Weights of a small mixture-of-experts language model, trained from scratch on English Wikipedia.
Size: 13 layers, width 160, vocabulary 8192, 13M parameters.
Below are experts of layer 7 (counted from 0) of a mixture-of-experts language model. Rows are named gate (a neuron's input weights, with its number), up (a neuron's input weights, with its number), down (a neuron's output weights, with its number) and show model dimensions 0-159. Each number is 128 + 24 x the weight over its row's rms, rounded and kept within 0 to 255. Numbers have three digits each.
Before each expert's rows: a language model's description of what the expert responds to; "mostly gets" lists some tokens that are sent to it at least half of the time. This comes from a sample of Wikipedia text that the model never trained on.

# expert 9
It responds to: Sentence-initial pronouns like He, They, career words like career, years, life, and the first pieces of infobox field labels such as Headquarters, Relatives.
mostly gets: " he", " career", " years", " They", "He", " life"
gate4:181141135112147113145143118088136139113121148157178125121112139079118143130161083155113094133107148145137104123156107139125135111128119126125154137098124135131125136119149120122181089129099149139152134126132086134091150125138104118159148111143105161139129089105098119045147134118156183111164105128136153114103086116119130113152155101146175096134175170122122118149146143143120101154145123141110095096115159091137160140139115166095106149137121148166078129129093112092128080138134105
up4:129134124109123111153110160121119165160115160107174136119096157134128107145164138151120162175125163121115106125154115120121116171144131148153119095095121168094128116119134136125128128122101138124143160131126122151123171143130125138140143162147149114158146112105106154186153169144153134129106109135136159115130086096113095182139167183123110115121191143130119131123143099141107154119155137157138162171120121158101140198077119121120113115138162139211128140131102128122113139114115151
down4:129122154096122145137123144086172072123057125146123155168170121110102153163110117153105123131150137114122119124125139077149092153139180078129087133091141114140141158114121078147130120141165160161099154120146130119109113097131089153141113124160092118125108129139155114121097153109154112142082111149116135132134124126125133161169139106098115154116115112104126148171089150169149153169117136122140128085135138135167137187127151138108134098088116115094120120115107145141129131140135101
gate5:164136134167119123105121185135160144097115107088084121150127094097141128169112131123176122159134114101098160155092102180092139108122138116167101126099136114152151160146107144109110146125107111100122088110166147124111152114103084110133142076112129115140124151140163127121156170147125141087099139104154114147142128163154122117092129121106119082115155115111123113151092129126101124140125156171155129110156133177106099117131148158116137122127176154162099133124136081134105119081123131
up5:100118127133119129136123125133122125140150130188115118150106137138124071130084096130139160117151091153144168122106133139170099175113090170092102121140130133119118110119151144177099102154138123164154180128085142108142137148109135110144135100121096133116170110100135075136105108153111096108127120136162151135147145120170167127126120150107073190095133163115137111133157124136086113119139147141140117136129110100106101177120128113136142092155083133109113095132138161118163153128134089
down5:130118143114111164132111118143139108134143172108128107139096109097135136103133139076116103102129152119141155106106151145138158104112120150166126139134132114126148157101134118123144157090190143141176109148125126102165124125103138130133151148188138116123142155153070113138107191078107101114115103135128100157161163200095161143121104118086111125153169096096148137113109117139097096123137103114097152115142169109102139116140137091133141098150126137114089124132106115140114137165136088
gate6:111111153154089132147154118096126059094101158188080136145144080137160135131089099117135161127135120133109144155108089104106131140158124109101124140111107143100134152096112099131124102121121098098167140110049128148111126178125107127115157120109146136115139120115156108104128142147104164106119118142177148145159130110083112115109160133085127099139119141112111128112148133127146142147143084108131135124071163133157155161146120094131104119142129137098158158147117150088130142098147124
up6:130117124080128134116125138132102124122151129088168122178126155130122088129152131137198118167107117107145135106116071074126163114153148097102137154124119139137086100134081120137116106138125140149095108150147144132132130094140143132091125146116100129156155112071089088121193129138156092137122121134122126110162153105104140107130133076103146143161144160137151101140112111135113125127135123164103183124163111090162121107126138115115118127155116094108161091131155150101107130091113111
down6:166127167112083143140163140128101117130146137094157130118165067144127148139138144126085086106167134133162132139117161053133132145165158130139133146129139132167113111132142137095121098110165133155139142106153121179142159171147133108114108092147133136152136132166111136106153142142140080098125093130120122127145102140091131124167113143116114165170129126121116155141145139108099123167097152162151169163168155136143125121145119134110134125144146142172147095133108177140088114124142173
gate7:101165097143108116116149118129118132118112128144126148099131089123137156122096119175158119141115107091131111137142157139143122105118127140156157066161147138136150143082151044106127170129135132125109171088096123090103102152138079138165138133132141120151092094135162127105132150065126111139155096118139114133103180112121089137128117109143092154134135109112176143095154145114133129143162145134102138124143106151128087130128117116153144133163101154091138169152168131142152137099135141
up7:118137171149072151158139160136157117107138136128163111117144104114142113152102173132146167144124131147112147121132118094133122097153099098125108121136131120167106112128099128122146117118107163119107134092087155127113133122160133138134117152126170126127143184146130095173110171135109108116082124114170121118120141171116092193161104135097143084169072101127125148133131154117157187167130120105124104117146124101131129108094155107140117095086126150144146131099163121116160128131142174
down7:132156141107139127098057133109121087091099139110108092141112162164158106115173138106111115132100127143144105149123131141119135107169141103126134117136166133164157117148148082123115151104140113131100173135140116088112096158130139137173139138165120139136127139129147128178110178117115112121139074117154154154131140137147139115098110108097124111134103150130142140114111142131148099063103153138119124132156101177116162133136087061154111136124113145112095145168127147114108154133177160
gate8:172121109142178153155100137117110120102130102168137117106111124104099177141137188108136121109138135101121145140102135092146106117083126101145121118127165116080125110082137118102117126112138120103107074138121152095101158146136135097107137138127142128093124108148135162094133119151103125124084161107170093154134145120117083118088130112125102115114182098113114135103098134135102133170118046126137140145155144120128085115143140122116138113169085111156119132095114116149171124121103134
up8:153185114146129124127133118064095151152140136142156120156107169162131131103131185126074128130176095167130104145137168167138169120121126107137155137081135144135140088176137124151096117121118124099158094125087133148151077116112122153105151125176134142101137166139098120121120098116127132096081106118127123140143127123136104160171140155164138092131101162146134099090136121148143144149126116138116124127151090105124152151121119110122132092123111161173108152147090134117120118108144102
down8:128122124110094091161144150154115123078142115112187141118145138111122132112166121116087115123099133119119134174153112099121126106133115098132082097180148150104104151126122108101166114106121125153125123077151112156117139152180126139123125124117098090131128111088143166141106127130140147117147149097211097102124164180135143128108135080124071112097128135120149116187119126114124120124174081113132148147136130115144137124132133125165145117114107090115122140141121125136107118135179157
gate9:106115134135105107122156118115144103116125121120147090130103140102106117132073099107107138121113122110140153113073180138103141188131186122151175100123108095139096139129115106127155105140128099143182119126081138138143161149127130131132110133069126130148149143122171176109145140114136139101143102080131138124118154105125154106099121123135118150097117093135115169158081132162107196083158125109123164129120128134117157137165128124128129120164142121139156122167139116093117147100127167
up9:157121138116135138130098125119156122114121148130163077158184169144112116116133108149090155108072128163139129136155098148137101124103145112095142140149131151130106089119110134103157087135164136157185154109177081136164162125117130114125162140130147091165107119114135136114139105133133169165148119116112067133086104143134184132141122098122159141119141163092128106116114118127137108158134149161047122150104127159155154139125123139134077126122140126126137117133139115137123142151094133
down9:135127122149055184122142121145157141138136155126126086110129113167101134157129165116122118118130112122215081152127148126135124129125070109114129128150186129112145113183129162133158106108110125145166154143142109107129123139112145132148102125116125149112065132141111109089128139103116086153110176116146157118135181133163102121140108139137144138115118119132119129148098089136107131155152129098120119099127145145114130156117116128131124138092158106152135188107113119163117102158111083
gate10:114134141140130091121124103132086142171129101168133105122119139136144093090120143111139080146093110144136120119115120141143133093109144125148126158105093110130167090145163068106116145097151102153118144124118148154142148090109156134100114138133128114093128101132119133142109148125132119146158144153134123101128099096167163168111181155173137163182094108105127139109138143144151092124154152111109141137109112128109127149131130124103197168171134093107155141088126109170074133112097106
up10:129117100147110149143172117088132142117142140137142133161169164114133146123138159151151152130128125149117118130142147074112103167145130166132092134124109114110157124120123138127137142139103135154160123157122101125172046153111154108166113128108127143150130144132128156134118141226148111166139139100113109142094106138150117111127121123142159080121109198143109111137130153120140083157134143113168109089115101112129113118129124118094088109139121189168099153137107129131136111136118098
down10:150136117091176088079112136147107164127155103140121162125127139136130114115167139162141121131132114109107115137156117150103139123091152129111108131117159121127111138102099134112119088124152140115148102159153136101159119116100072110154108131135109154105129128138096140136123118133116126188105091153142133121108141218131143126151122122118129111062115140144128109107123105140094122134102094121116118126110102099134128134146146085159102104154151088150156141152074124103109144124213092
gate11:110132107145118110149093082099153126169123114134163129123093133134087131173071135148128158187172124143138116131161140138126169138106124127159121138108094131114121106128118131142121142174105164097100128122174143123144142152108132113141158145101096091161137125147120121134142165168158112083131115107136145104174130112132131155084123106121115130135123066119144152117131158101131143100146155138105118129103136089145126134125201099124126131100086091124119126141095072157169118131146126
up11:118149139133126148133111122080106140135120113155193117143140116149177144180096149140083111129143141137148118124133148137129133122146142125146096096162113140106154204116098134121119108092111121124140116130159141111161109100164137108128179092119117138138122116100165108186154121101153091138120120164111104117146142147122147147134139137034150117153117139108091154111089138135120118161153155114123134168126134131131102079136133117085111089115112096095145153135134125109114143094123125
down11:088119125113103099161136130113143106115121089131150168117120138121130126134071143132138142119113137195089123078147135102129122095131179138125123127156142139111141174148110159125097139152080130139071096096180095113147095129137139097142134073121124130124120146158177120139141174141138102127078126125130136123135142128126124130184148134097163143132157105097132158098118124112168120102141143110135088137114122138143128154112155111167123130120100094122117141112117099110103101086088078
gate12:127111142142139135137153122135154134146161131099113117132083141085136121141132145142120054156136140102120108102104147117136138131123066125136108143122166097119076130129149139100131090152151131174143145100125133149183077115163115146135096112140120107118119132128119119138134090063119117074089136156116142159125145138129133098098131174141124112146126131164128161106117166095122142126082133152125109113135155105142125149116129148155171145089091093154137093146098121114172157161162142
up12:112132133075122049157107196147073121135113091131121130094118126133102134121134149104097102142088145105135128144124085194119148133154085116132124123091141149146116132120125122127134126091135091133117160134064155111133155185114140101135110165107120129131116116137131096151126138133116118091115121116127103165110134118107141112162135076157130163110149133120133125111147167123114113154095156123074097122079119148107155142092143130077137126125134109124125100122133095139134097132141116
down12:090110111166145108133147121111119121157168127130140118100146158099124121156128144114114134129101119138080180132172113160121097074132148131133120160120116152149117134123108154143145152118153088143091121139119093113116145146140130158108134148173111130129083127140134121155080130141104120107093176163133148162160158118155129132105111177096099151117138165111112128140129145094139101163125146164141173155151143120141063175121110097140126147098141081136159107157156152138140164087113116
gate13:128131151138107146144120136128102062170092144158127166138148124134146083176116116125127111115149115093137125130122118109083134158117137150120109139101132104125130138113149081114115094112119104106130124135093135159136073157122157133126113169113141134123089129103105095157133127168140131134084140126110129153167149105152074110148139111123085120145137177160129098150134146162153126118139186148120086159122092137136088160097148129158151149127183128119111115134118089167140174125099141
up13:148143169118117140108126159147126131158143107136109162141152124171139131149117116126106119173100108130123183148096090101137140133126125176165112137137135159162134127118145165163136106134121149130110110091127159103103154118122121145098149140083134112163141134142139076121129117141121130141133133168114142107177117125120145101109164128069166177081140128088092156129139134120109145135142108162116170152177056121141167147102137153123104157114092132131152168150131166103141127106136133
down13:127145084120139125104164148151149112132160160106155118124129082126109125101081145095177162129149146115074132102133138123122123120125109161157088122099125115083129136182124131114093129132155142130126091110111080109096136153108089133113135173104122168129113141110124153071142099143107113138092195194154108103108068169126112136117126116162143137099146125135106128138118151162122133133134113135141119165123101123107141119130127121124145102131106110124126130136124190140165110154160117
gate14:113147093110053147105113175094119151093133097167155103157110138113163146130124141150110138123140106092147132110146121134146127159126165134155127187139128160153128163152133176143143131078140095107118106135132127099116129154146129122140092133093162131126143139150139082129155110130098122160156120126076128121137119134174132140151123145162155113146098162090141143202101110140166115145141142126114129116107133143114123109116134134108156135176166147141176126103102118150109109089131100
up14:095080103088086086117171150137156171112096089110109145141126146118113113108125061121141092094127145129090151126155147139123099123113108155120131150142100114149147140163141142115120115145099140106111146148097130168111139102160159117130134120107169182161127112170093154120128148128127112195104107147106142094154124071111100128148143128159122130131134150092160131103154131142157114140118085123123107137133120127149101164129142123161102146159171132162115111153152131125134169134100115
down14:113137100120144115120119159114115129118141121101151123141123130146118077167149119153130133169133109091130100140144144118171105166153135128108123108118113073091111117134070093143123108151104117153099114106137077129116186165106147110121114132130146170134103168141096181160097062141147141105117155131125158110146135141127129077144112161139137165126123113147117084160150129136105124126141157152094150068123120099121131140118135155130110133145124156129163105106135136128081116190110113
gate15:120126130124139171157089153126124121136103151084146191097126147138124097081176104134122134140132146066160118137168123161126130104143105126124126084170183184100125145195116135155179127119125113102127115134140120106145114111156071133088137106111138131115125136096136155132111136141113122126108095163152142150094129107152140153107151122137154142141160156106132119101112118146146121119108138125097144105172177114143109140114088136134094069097136128142109139124151114131146126151102123
up15:181160159139124132092171154125140163160146121161067083140135126122159081127145121143127117114102134144124145093142133121112127098096117115146091147122104121167097115130157116114133112118155118105122107160137146121100150166166120154115122132136180130114123129148177156118139101103110127124104150157154128161160133101150114195132094111152077090131179117108131113132145083084128148130106128156160121104096136112126097093111119093115128121096136173141140152176141154124122121126135113
down15:140137105128134113111117131138165161119105138121096114155150129128129106147149139117117092157128171121142153132121140134126098099119157117137150162126117142162128145114150126133127091139186128104125125086112119092130121128162188180157101132096114095164146161114140150098130089113101095087151135126069145163165127130117120126132146093157100174124138153121149097137195124117092110154130107166155150138140111114110144068145120102111148170132113135156167085107118135099125123129083111
gate16:118091128127150116139110113133160113109140113129132136125125105121146129081106118125125137116083131156129171129093157153097104104171151091097161149143167138125147130092145147134149083136153150123147116146157120138118108106087161106132141118140159104141149152133068104139134121146142118145154110110100158175179143126111137127187138120146143096101144107156116122135157100154155165154131185125107117114162136156137176119143083123110098158128153194165149135121112114099179109114133126
up16:099140121124129182111139182128153175132121150133094152121159132133151107127072102119164122107097074150149153140134100153118115127107097170113114161120139158117128135131129103115099121083123126137068131091146085146081144130111134119118160136119138148117115175129127106140110152138133178092148115145131145120173140137148164131162103128106116140139117122116165152106112153131100115139174122113125165145135090153162152138070166096129109143132124138124119129181123121119091129128174092
down16:100120106159128099082111133111086141118119159152125112151128138129154140119147131175135121090133125128138137147107175129122111126157127123137125113106141124156124167091117115121155074128083107120119075123152118109129131107132123140104120115119159080122150176128134134123107116153165125114100163148168131146181150180172102153124141090112116149130122127112121110135126095154142053136183121113168123152116122117161151112113130134169154115114137173103082166115106173111112103125110095
gate17:137139087173108150110104113115133122085126172140117131141163150136162143133145139139117131097115120151138172141172206143121155098154133129104080158150121127129138100146117121114113106145106123106129143200149118130165141125146104136136139127100132107167152097140110128065084136139105120092156167134128127109101134121134129106138125139122170121136114145102141100091131183157161163144132127147166157125159108120181149106121176187134175120120124138132158118129134140130142113115118118
up17:155143069139129125128128090176144176140105118138084070107145144125107110126099169107115112153142095136125131123135117118108146133076099114135165137163113151100120100123105113133189150113130166110133114149180144124127148159152129093130131147162139142163149119132144089152139146147147173093157098131108105107109142157118096127159114178123126127179121151140131180104126114119148171123070109138118127155118125170119141144142129128159113146109140162132127099132111172108131132127154150
down17:148137107106153132102189157124163100122150077108095117145094090131107133111119089114142098141146073111112131104113127155132160133092098145128125134174099096150111101114136087131152146116121150120178108111081150162081134166110142106161117098094127141142135112140116093163147132152126140146139131124096115152122128098096122107132122176147088131132127123124117156106162106115085116071116137116125127122137162153112116162149158107152188084140103133144142115105083119121138139110142130
gate18:110081154133094115112130161186170080135151131107103105119148122122136128127133134149100170148136128148092086174106117135153124112110147154161098144142089130126083121147104136125143162119120182127112126105124116177112142157118135125087162083102122087122125113117141123149169119103134124128167131147094154103133158124103160121131152102173130117180133160140150093106137119120146116080143126118147139088145155108121112129127095137142113116140148137133066109104127140129117067087138140
up18:147093065135085159110162167135165106108121149114122096134152132111104177114078128176150113131132147113069112160103148072137109101141130167134163122140152117128173121133126139155183151115133132144159139130145133116120146162168130131116162143141153121118104104168148118108105107106105132114095145122126144153126124132150129143162125130145183197164124165165118154099112103129158164141136127125124122121120093075108113142118135131142129142160123136133121119107146099161106149126099134
down18:130126088100135124128104119093122120177097092115116149122131142123148107085099136135136107157163165097115140133133167163065122160121118110121143150093166133106154174068130105133147102133080106124147161159171127148155132128117109121132117125129152124125125129144173120147086093121138129138140076134133127116121089110110120110139150085077121157107145124181150115124149101129133125112151125090154094127111073096125094120103124139117111154102140147143105170095086098126124138106107104
gate19:137108171104119123109142145156152069090125137141118147135040165148127130174109111162097109134164105141079111090095110101135113101119111096147135130105111136152193178163140116132135108092125158155146118143137121166104113155092074145120129088103113126140116128106147166139131124140133121124116094112136118118141186123123114168109100155092168138124124123145101141142143109133117145141092155131135136147154095140157122132099134097117114123127146118134152158142093115125110110097144158
up19:117112101155111110148085116117070154142137117110135131137136113131099124122114112137123095076164160122129124096140144074120125163115157148130162128141119124139149153151138116099123129101108120136130147151127104114111152145138135161113106138137117121130127131196171175112130143151153132154125137157175124144152110149130131098118124141102142131110098095089131139142111094189170125168120116163158147123135156130121171052137128113099123118141136148125129083096129141094089139101175065
down19:112117081117100107102144088085122116135140127145094124121171158139134139110163076125122116115111119131128144093149133110083114101134126162112130154106115117144176137123159135132108138124050124158100078091132107100117107112105115071111135146133102130169134104147142161126144159147137122132090138161156133120098097106117111159134144153118183141141078159176102134126132150178103151139105095107127160103137114131115184127130136114123146148094133163104103144106111152145140147120122111
gate20:124114134133092136137160142118175118144143122136136157139141135119144127109103149164134138110146113129133121116156144128119127163137138127178127112136126160142098195129125165126193094115155117119125095139195145111072139143175078114091156107094122155112142097146180136090105146095129120139116145134112101164121124139130155097094158120146091166109113130150118070113147137119153115126106170121135132118151127097118128115115098169173129168104124122116120115107072113128145122149120095
up20:137090124155165146138146142139123124111148155130119103095170139118130144142157117137113155129131102066157150171109109110126119102113118146160101138157123123144146147134126157172115174160106099102116094175169122085109111106156132128118143094108125094150158120064107084170103061158122111106077166109102111124100113142064155148124135139142126145131116128147120131103099119123116127132119160103158119135129153105150151166164150084124123122109125126125104118116097146152140136118150105
down20:122100115114102135123165136128112131143169170114163105068171149113127114145163107109096126136131090125138091118125114146129142125096113161154099100136127139138160133137127113138138127141125132106145090136128106092124087136129096151116143130153172108166117145154118134182103114102111141091128159115137143117147160109095125120167126178136108124147093138132133132156106151123111125129162137090149152170142079125113130122083163079095072111106108160111125088081096108124142158146170165
gate21:137097162129110149107115102140118124146157162153146110129128073132128123171117136158122173178115172157125121146130125143135145161134092142100125179105144134147101149081144103093116131166165163105124120136088147113130146145147116172133143114084102164099124130082097139109109143138116163143099121096094133149129141160121102119119133133136144136091129096124088152143175156115120122121102119073148158156139101146154125117116124104124126101150072182157146155133075129145122147121117128
up21:135145143128125120138133159126141121182122151136126135110103164093147088150169127156090126144162141140158122156142103140105159089138133141154147040109148126149126096114135133116153154128140102161094126101130120118185147147162141127120128122132109096143138093121120190142122128137146141153134140074150134107112152089154147134111122102137102126135131116129121148116077106158118095118129170091100078138106115103153147121124127116133091147109139074104071168147153163147141134135128095
down21:092156082168142155121155111159145111121148118132170155120174144109116126116129150090104084123106149136073118130164160154114109156134102129128144100114079154198109129127110121095140128136128139129086127126105087146144135096143135116109118147136085108111102139131128119072168128126112112151077110140129113119172129167118145123123149126130101143178125133104119124173103104114128116150120106101140078078136105120159130112129129135096146136160126134121095102147156071112087122131148133
gate22:141150153132099166109140122120131111113099106137106101191149113120088078111152123124122143129086103151117127154126149117173113112122120150158131114134128116147135146128136061108128136122149111133135140132150106072162156151136114143132123096143130118140152168136138144131104099122147141150096160094086118130168115121128182128132150087098109131142131115117125087142062213149191159126119144166102137116152121124137134124141152132128144107101130109134116130143134102073179116129124119
up22:140100105126128111147113156116113127176134150129155133148091105105135115135137121104152136099133077127081150140095149143120128077170108125093098098119140156111137117174169155133124105121140088135094180106138111117139150131066095139132130107086136164149125160109137098129111114110159091150144182147151156122159110085122125148126100120152114155137115140096105131147115152133135133140176147191140129124114154070110125140102134146149090108131108169116098130105172124096127126132137128
down22:105143132147129092152129112129119111104114165145131152136101108164157153145133148154129147110167163086109126126113164137107112177117146157118104136172152127156080142112161141139132149143129162127088122091095150135117134107088106077127179105104132161113139144127124153144186186138139113129160124114140171160094079129119172078138140137153107144144091161127151120180144146121129102126112165107149152107129141164105155122132118104127166139146131118104113135135117125150108173140135158
gate23:129154103127150127147146120122141142154137092141119122131165142163168156144127091190110183092144080113110113124159139128123109141098151152117155111133133113123119171142116139175122163121118115129091139126150087154158133104169125167131130133118126133131168135127083144151123125125136085155155126125169121152149098117151148137132135129131065150170101099150143140105085125181142118138078156131106121108134100109103138135073166134148123105076130129117119086137127168144128112132154086
up23:106135096112130150171110128107130104145120162113130099150155126144118144130116152124137132090117140070152117103125149139113099076128152146152115139123146188141080092115094135091123089129154124125146102143129166150120128151124136163144162100128127117136158121083106093178119097149102119121116135176157156130145118124092128164156121173091103078134173153161107115111162120095139123172152120128091147146144094146099118152147116156111098097092140145107126118135125135152105170108142154
down23:119142140087120125127124143119131112120074112132121096134101138141183146139107146132158113079085146072176128102149106115098127097114145125102157096121073104129105134095070071124116114169152112133136130176145134143116125120082126131150124111127119119123115159136186112117152121086093139103134155113130139121130183128147181098111125172112106144127122150123129152102137146134148132116136139105129149118124110172121087127125113094090137165122112070168153105105136121146117121125107125
gate24:147129157144109122149086097115169126099109148147175122106090115140102119088086117160121135161167152135122127132117150157098124101087154163155117155144128146082144114118109116153129110099124145109143105119124150084175162119122128174116074128127112081093173161141116116162106126118128110150095156139124108130154105159162119152132119135139093115152099165140125131142133151140122136151111126137137129154148159126193094085145176147148106157142145119096136076131126108135131105131094147
up24:142145159120146140126133135143158071140171117109137113135149100108145149151114121146131136156071124141187132127147124137171097126159146133111103130138119171105090118109124111122126123123093145126126125125067133111097093119159091093160197091182163107165128113149115118108123092093181153081150140134137145083152166104132130126107085103125161111121136106116119148123131181128115126092124087117114109099107122118109127162107118107108151137107086130123146130144108102113137126125146130
down24:117059118093142108157122087122152130090116121164121130119088139168092125119120123124106110110098136132086112102110132069129125106129120127120093148138130151124154115128144125134146122111088174126174098087132135153147133071089113155132111139127109136093126133126144162168116105133085126140089136102133153166113099152103104098128116113135124101141113171119173115134122124122079130161123073081098141106124144121175103121166115146122117137112167105093129131118090116116120140141079146
gate25:147161098131142101121080143125048126114123093124153143142144102135102095130090133104151108130170126123137120126134142137131165115130174122122148095084140107173163095111175134077098137132135105105129170115133115093141115121116126117099135125118143142181128151142111088118135058133118147110169136141154149125133160090121100112138113082115098156126091129119148105118114149103144104114158118107117107111174143129140148152188146126097126142112126117141091160115163102131158132153123144
up25:131106101137177110178127204127143177128094128123154120137149158105144147137183111161138178152059124147124103131120151124125127123098138144187125117144136106165100131135142164167132138111125123135135144142083142140084093126151102158108091138124138084101137111100117159133148100104097127093115140145098125139153121134146126191136139138137131106149111119126112129087099102116101122125132138110115159138130143152113133151101119106096108115090171135141149127098149110096089111099116128
down25:135151119119063126171131098108086118121133099141186129099143127123128123133101124109116148117134126143163138106110076106101146143098134114132122122152140144126133120159172124145097138126110105091126102128151114119114149117136138135133154137113112104154116191130095085159080112147136161165102157136116137138121119125103139145153165143136080164102127105133131145119128106084118127036148134141155136129176155194153110140106162141137176169131122119115115113145153118127142152159139126
gate26:148062155145096123137097158159153126126130125107101087133149152106136132165139090173167155175114109111142104103110126138122116108107102119117095153087169125145152109163147109155121108115126087091120105125141146083125108141167111164165113124163109130136092096100171129130126095126103172121090150162109114143153160112129136146112172183110112156095136116141141093132145148097138135111156118122108187106121110111149136118156159090141116158112112116111141121137108138141121109141103108
up26:092161159136120120127110100121116140100095149146116140092149109122100113120176150110101153139142126144140170117140081093128092179143116133141151123124107130112130132106130133100114148117177169126145109139147128129136105144144104128135133125127151105118178141113133162178086134139119149187136140131127121152191143133111155148157081155163120136127136119114088078161097150155131119168153150138069109125084098151166129116164104123144114152114129112146161105142134106115125149137070153
down26:140123107124150136108122169093126177147090116111147097118132123089168109130142100146170155085159153123133151110147130096139139133118147113156109119158139141170097110115129167124138116161153109189118110122093192127097140099127150140128138161124119122121162124146154114128135114176136110146136142109147082109172151139124162126108123147114147134122084099112141167110119173159111137129076144127153146055117106162134112122136118094113132159117137162102104096103139127132147134107095166
gate27:142140105161116109098121120131104150164155120140096160109138139109104122132142169117134130071101118134152168143149156102111155092116146129108127121120124090123107115176112141141132083093140141147107117086127166114114122110118146112160142098108136135112129118136126116117144079098156188127130183114120120150117179077123119145093161108131158149166132112135109122069116147126173171156145108107082099120111124140126132116122126121180120153147143130096157149137155087107156142178144108
up27:105112106116145069152133120073128107083125123111138150115169064158114095129123129123120164130123119105124115144156154129120140153103145126137141123127151146123106089114147126133071130126059144118109108096134167116136113108098107128108145156151145109160137102170126145138133129152100098147124129135083142126071105164109110119162142151170106143126155110135074152109131091151109138110080131128147175109139136086119121159141161110087103132116125132155125167101139121127104095121108166
down27:181105151134146091096089152124119101130153124126102143127130089119121122140157128143169106125116120185146168125170121132134146112164128163143161149098128143127163109153161131150128132144134073146159150125153136144104110144122119132146150124076124173119099166119092114132140163082176178122133143123164127097145130084131138104127139115155166148137122103146110113077114144122123146135151114099142092098116133148170097121121116108148122151161131147093165144143113127117076138166178142
gate28:112126130159087148147156142175165132121145090119147107153158125122132159126102105110169098160159108123162111098122143136133119137128134163104187152142154118146161142142100139075164098130099101132095116118107157134147132126113162102137122177075135133124160144137120103114141138140099146115140160086144151098150081132157112092098151124156119160139090141135164126140172147096112145151178107116125123133086135111129140127117148116120177134136093171117112128108124132162139145135136066
up28:117157149150156143097139137152139120128166159152114112114131104101151131126120130169111123122106140152180123099149157088127148174108124113110093122143135146143089153100122145060112108167146133149129145127121170144127120140105141099115127119101123147127119162082124157101108164129117090128130114103160118142105122166078092177144109125154121096090127140111164107116153171084125121086106149114142140100123117182105106113111165068116130142092108126116121124148113165166147128099110137
down28:112171150149086088143170123114165123129162098116076095142164152121100139069142188082147146113141134152105114139090136108145111160118095137084124095128088112114125117102123171144103150118185135156088120109128124133123152125125113150140105100112118119123103098124167125113131140123150139150099112116129124162158121128131137124115126114126124129117164127112140128133156097089104163143145163100136109170134155116132113123106106127112144106122074103073074082127115112161120106112155138
gate29:121137152121130136114117139138139150124152108171084092176141156117176090139166116118113099158057140156124119131163095113123082105160111124113144124178083103097132117149136099126131133100134145117127143127122144131183157119092118142138143133111171122131097101113139118156141126140168145133098104194123129145106181107145114103099123105119133154127099143121119139131121129120103102066141173120114082149138165121141159113119135164125118128139154155146113106090121132133170121106134171
up29:150125139168110101140106144134116140155100143121128156122100110137101086122149141130094127208095155145102155137148135128181150156121119113108133154132112118130162082163135161106119086085151120109153115166137122139130142152121160136156133157116096152164168109131129090128102150143128155142148123149112165133146107095156106158105148126082124149114157093112101099152137141110147137143118172052129098116130149111168176136097119156095097144110118140126143132125119127138106142157165131
down29:088159107168109162155174128086122131132087095110147121117134112156153141109089132158146125083092138108121133116140157149084102143114136121108129127158126123157096118090111138161115120142161142125076125084110137116149115130111112162139130194137117160131152127114138102112109159112125126077146100113139158150107102158151141105159099147151100111125154183150152148128132100101081165143105135124175142161144130078088102144138115110123150146107109129116136149138119135119066125117126143
gate30:123098126123090122150112112134163120105134091168126122083102141174093092140180154139127120089160160100163126130071141131146123152128158120118143134146120144113133131127158142138112126156114111115153171163142110144174126111112149138126137118125170150166105147143097148130132089150118067116129156190137153130097141099137174149139126141128113091141148102100101144124114137127078160157108132153114117116125113151119151175156191118135168123092106115095120126119132135131092104118110101
up30:090147116127094129146105073128132126112147099114127115165114111155137167106157144222155110128129089160075140164150167109133096139129133124109147109181143113113119144143169164132122175121135102119119125121149148129131106136111195138107131118084112114106116160122136132122111093124104151148140143103170129118138149113113126101122094110105121138102145158125148155104161116165112123118165123190145107138139120123182137118127081106125113154122119140119096149159141140101108147116116155
down30:123115127128138136083147132131087120098126128126128140170143152108117177126105101126085099129090091140173153147151151162082145103109147064136102140154086134134129114125096128170108091126092166140132166111146114120063126115130109155130153099131116097119162149114145124104163166111108112094113169122110153120125121130170160129119153139145142167117132151098135115116120170121101141129141126109111171114165099148125135121100082106154145114153155162114130153140159111074128150108140138
gate31:166132171121164151141138093096137151154145105113111129183135105116146099139121139115108123146135176148148133111130126180149125166131105123116163113119136085165115163146087131114105079156122116145144065095142125120108181139106137087169126152157135144090135167154116123142110116128125110137143115135144153140154127125106114121149145102100130089060147121160136184112114128134195121135158114131098106134123186119168129151110121143115136133103115145150155140105100141148121132147115117
up31:122092131116136131143135105149147139126141131060089102075139120127078132159146133129157132103109125128121134145138142097139123098095127095102089146141139105120116105142151148126159141111115133158105152156154108160111146138132113152079129158095184097133103112095129132110121108096153135134136122120152169083136151105127135134163125127094151114129114116149133110147157161092131193148124150097102133104096095142110182069141121150140152129154173151153116116157083122105121086101108137
down31:084122122116111097135102165131129117105115095117153169134145111163172133129099104148116173146123105128159137100173095125172104129092153109103116139129115131144129129135117141138176172117143127163160134138084110106134134135109117156122111121114137129126100168123095165158150164114112112102113139133106131091141121140127124139160131116134128112149114094115173157176099152154116163077115158109086156157168170130120158155071151101109160100090170128135136136156133142096102157113119141
gate32:122134144172134148177101131135090141132117157116086097144124151151134152175206093152116149133125119112134098123154130139128157148144086132124170122118147128181157146085134131121096111127115152114153151165122120110144168124149134127124155109144098100141117120136164137153132124114134159175084163142133130112079199114152115108138141137153114123100116087126124137131142117122118153108178101121076133141081151166139161148143148087096149118138148112120148133132119117155109108153103116
up32:094105125166147111143092145105088124139109121108145162148099130159144107154159115135151186154098128122110116127145132142127100113162124144173128074110123133143103117146131138110186130160106111169128135124093107153129095087117173177179098117120094128117107137115131131129100152130118173142104123095137108117101130157165142148123119131103123108147113116144147134073121141127141121154167168107135155150092162104140143133103105115092143159115129182116175142118157158161110115155106107
down32:137128095105087167116122134101155125135118146066142159110128149134169105113130154128104124117171158149125148127103144165151107178117134155118122128133123086183144156131123161115132146065085173145094162157122128096117124138138189118132156096115124114152162131123132172119110118126132153133146102127105121103100146104107156121154121095143088083080133138163063150123142133144151141166143132094137147124102154108115108145103131131112109183134122107164135114145124138121113118153124144